{
  "n_layer": 12,
  "d_model": 256,
  "n_experts": 128,
  "router_score": "softmax",
  "normalize_top_k": true,
  "router_z_loss": 0.001,
  "n_head": 2,
  "init": "normal",
  "optimizer": "adamw",
  "beta1": 0.9,
  "steps": 5885
}
Below are experts of layer 9 (counted from 0) of a mixture-of-experts language model. Rows are named router (the router's row for the expert), down (a neuron's output weights, with its number) and show model dimensions 0-127. Each number is 128 + 24 x the weight over its row's rms, rounded and kept within 0 to 255. Numbers have three digits each.
After each expert's rows: a language model's description of what the expert responds to. This comes from a sample of Wikipedia text that the model never trained on.

# expert 22
router:149133122104101103139117132087133156137173108204115127148145106114095116116128116116102161150116155171159097125137158159142077122171122132143142123110116113139101090175130116132164138122149183077149128156185150097119113136078095180150142128153169105193133105133137123149148141123138156124144147144117148148138160108120133093144146128124115116160141129110115091087128081122167143088108
down0:141094153120121100159128148146114125155108148097119136109172109129132123109122144132171139115193137173063103101128120084079156134130141123124127154109130150098128154102181121097137130159096126146142121128149127170180106104124187116129101130138127133132085116112123102124132112092099101120101101102160125098132135097112171125143154092130117141124112100104116148124113146173144119095139
It responds to: Year digits, x pieces. Second digit of years after 1 (1978, 1791, 1857), especially birth dates, plus word pieces like x, ox, ck (México, pyrexia).

# expert 62
router:157141096111123093160173135114133135155134108154120135145146090113080056099129176115104124150117140119178096111134116133124110155188097132158144139098110118147110089149132129169118128112104138119096164124148170104114128101077111140150114134149151126138131104142153093141102145131167114148144146126164092180111160107094153117137128072156106075135154142104094113070115092122125120112147
down0:126112117098125190149124157103124127077159130087151148108129150147113127104138126126117137156146163134090131099159102127160105116165143135146127136139107106157135094119096145095125184128144139167132144160097172091159150142151144147116136105124118134147152135127109137091111132109149139089166159103121129129081118146141126155111141137118132156147154143111144110151140179105097118132162
It responds to: Nationality and occupation adjectives. Nationality adjectives and list connectors in biographical descriptions, such as American, German, Italian, Russian before rapper, politician or footballer.

# expert 16
router:130131132111108104157145166075137148133149099159147118137144134133132093129163171117071135181122136154129131132161126120145113154180141150162160159087120127153129094153133094159145170117115152110102148126125125104110118124105103125150148139141145092149113129102150125155130175128162146124105138126146115123104160093119123142143129110129127113148138174098100133087123101089149143108150
down0:137116124127136127116105138147142139124150107133126129105112134180118143128137129119127109097127148160120137140127138151149110128152108127181108095128098145091123119114122095129120180114136106156092148136113063177122131110172153125123106144000143160097125108126153096091130160109115128144127138107126122122124140144132103110157116130152110104159125139140121171112162129136156147164132
It responds to: Table row pipes, an. Pipe opening a new table row after a line break, mostly in results and standings tables, plus the piece an (Stephanie, orphanage) and month names.

# expert 13
router:145171128108102101163141150125157133168163120164141099130145105121092120101128146094108144176108175145141129107115130127122117143161146145137136110114106121167121087145132132155121147128103182106124174125163160089108145082134090139149126097127158082175109092114146119133121128118110143148144126152143099177102173112095159096138136140149126143161164167113105104113113111115174154113144
down0:140093103122100158102135114147137162135118182179119132121105140148155111142153116180107135106119132134106185129123105095094151140122136139139114134124092133110144151130121070139169098105132135133126123130116137146151116162157119135121103144087159116147123158125154125144145074140116107089155162149132131129115153146147170109160092141139112143133114148094116111104175141095128101111139
It responds to: Digits in codes. Digits and Roman-numeral letter pieces inside model names, route numbers, ISBNs and chemical formulas, such as Route D6, C3, I4, ZAZ-966.

# expert 42
router:159146105072117134135145126110138184147168116130147108134120109103129113122150132117115164141105159145124106119172154149167100146168122150200139138127123118152125123142151088143148149111126130097100153138158135100121137125104101170157138137133137116160123103118129121164166111134147153153193122160132133135115166110080120116145138136152122112177125128125084127084140114096174137098132
down0:144146155115160135099130135159140091112129109114116154150121125158136121095127114132179134145150164121146118094097155091173161149131127147136121071128138159185129134120112163142138112166148144154078115114082141100134129127124126111165114107166119133154124137127144128128106118137146107145130122122148101145111159166135115157105101110148127099143148127172146092120116121153105144146144
It responds to: Coordinating conjunctions. Conjunctions joining words or phrases, mostly and, plus or, nor, &, and/or, and the split-off O of Oman or Ostend.

# expert 19
router:137129113121107107108124139148161168116141122141137125161104119091121117123159124124105145145123149164126091097135109129171084161148102138181162125084096120138099126140161111161195128106104149128139165122132114099115132117122124168188171148132128123156164075133145108158128126140152151178133122158137146122119162106118117111131158094143132103146130138115086113071110103127162136100172
down0:125127128128182101149131131166141117175117129161106100117145113101138134109144124107108126083146105201167117118176113155110155152135125108153146086136136162138151172107117136133150101114105119188125140123126128137107110173141170148119103110119146117118168124145181176114158121114144143113112141108115087128101145147106136110131153151133145115122108114154110117071113100121143113143132
It responds to: Clause-opening pronouns. Subject pronouns and connectives opening a clause after a comma or period, mostly in biographies, such as he, she, who, and, it.

# expert 48
router:153145122107108097138121142102161165154143109167145106141164096108109097118135118104117166143134165142122126098148138134117099149158121140163146130100141132149068120182146113157141126128121183106152163145141140080127106076099086134145149109142125120160135122107156136145094147126135135151130120126132130149113139105107156081136142125126116118170123139099099089109129092086131147114160
down0:101089109107172130157136169129113170103109122102175132126100135137125115176166116170152135156145139162140100131139132096160126170133116109135131087165174117153128129096117136101119134074114157092148102107077140069086124186155146103096134102129150146098160120115124146077125141092152119174123127124120105130132119066153144122205097112136115174112141103185103123133106094135113110084162
It responds to: Date and year digits. First digits of day numbers and years in dates, such as born July 20, May 2013, 13 January 2015, often after month names.

# expert 23
router:127163121088114118145167116095169160165113110173123140155133132106110062101172124100096155175117169145130120129164138146137131149145102127171146141100101105136130092161131096144157148107113156117123136132123140091119147122095082161173127132149124092169152118129138117130125122129137104161162125135136106159113131118095180107136107108167118107150123135121093100078084119082135154097190
down0:124139080108100139123153128122127112104103145127161160119129139127131145116147150109146094106108118119104158147160112121132098117111114113143144110136051151135102119113126119129148146161094123121162088117111159128123121114119097106155148091141152101113170129148157152114164139151132176152118092148173151146109108097128159113124126172130140105123138117092162156122147148117146116117144
It responds to: Digits in numbers. Single digits inside decimals and figures in tables and statistics, such as 47.84 s or 2.2 percent, plus sentence-start pronouns It, She, They.

# expert 7
router:122141108079107129155128126113145136106142079168140096142151079087081083106126152120111136132126155160141120119115139158132106150164084161180158142116138123150112118174150125146161124118097165110135147127192131086108127122133116127150122114143136105157150097112120110151143141129111131146133129163144140173148161110114153130157126114134132122128137136093082139117120109114145143089153
down0:161116118149135091075157155102163128138130097100123099145134143131160159130144108163118151125104171139127063156133165165104157109129129131114112139076155157088107141123093117099158161147167128146117164125118113127138138187133111119128112122149099128107131136126115124130109149103164128153127167069126147123098128151091118116141141157136136196095134113117133114100082114122083083115091
It responds to: Year digits, -ly suffixes. Inner digits of years after 19 or 20, as in 2020, 1957, 1902; also adverb endings such as -ly, -ally, -ically.

# expert 18
router:145143104105097111125139129112137162159160092168123114134125107138100095083133138076100146152119159162117103097137155140123109175130146170179177154111096105147102100148171116167136149100103131111135163157134161110104133081127114176172114134121145088192132131130137112136133122109136139138167116160141131147119156088120134118135157125160149107177138142116087150100100124100170153113143
down0:116162163076128111106081145144158121152112173124136128143149176163107154121113127136117102151137103118113124119170117134124150176127135114119134108111136136170122089137127141070147144173140118074126111194116119136091195126134124125079166142156098124141085123101081114133121129136133148119124121126137155098124124124129151125103062124114100122149155138131125081176166178161099126136088
It responds to: List commas and and. Commas and and separating names, places or items in a series, or following a place or person's name, as in Hamama, Zaki or Dungarpur, Rajasthan.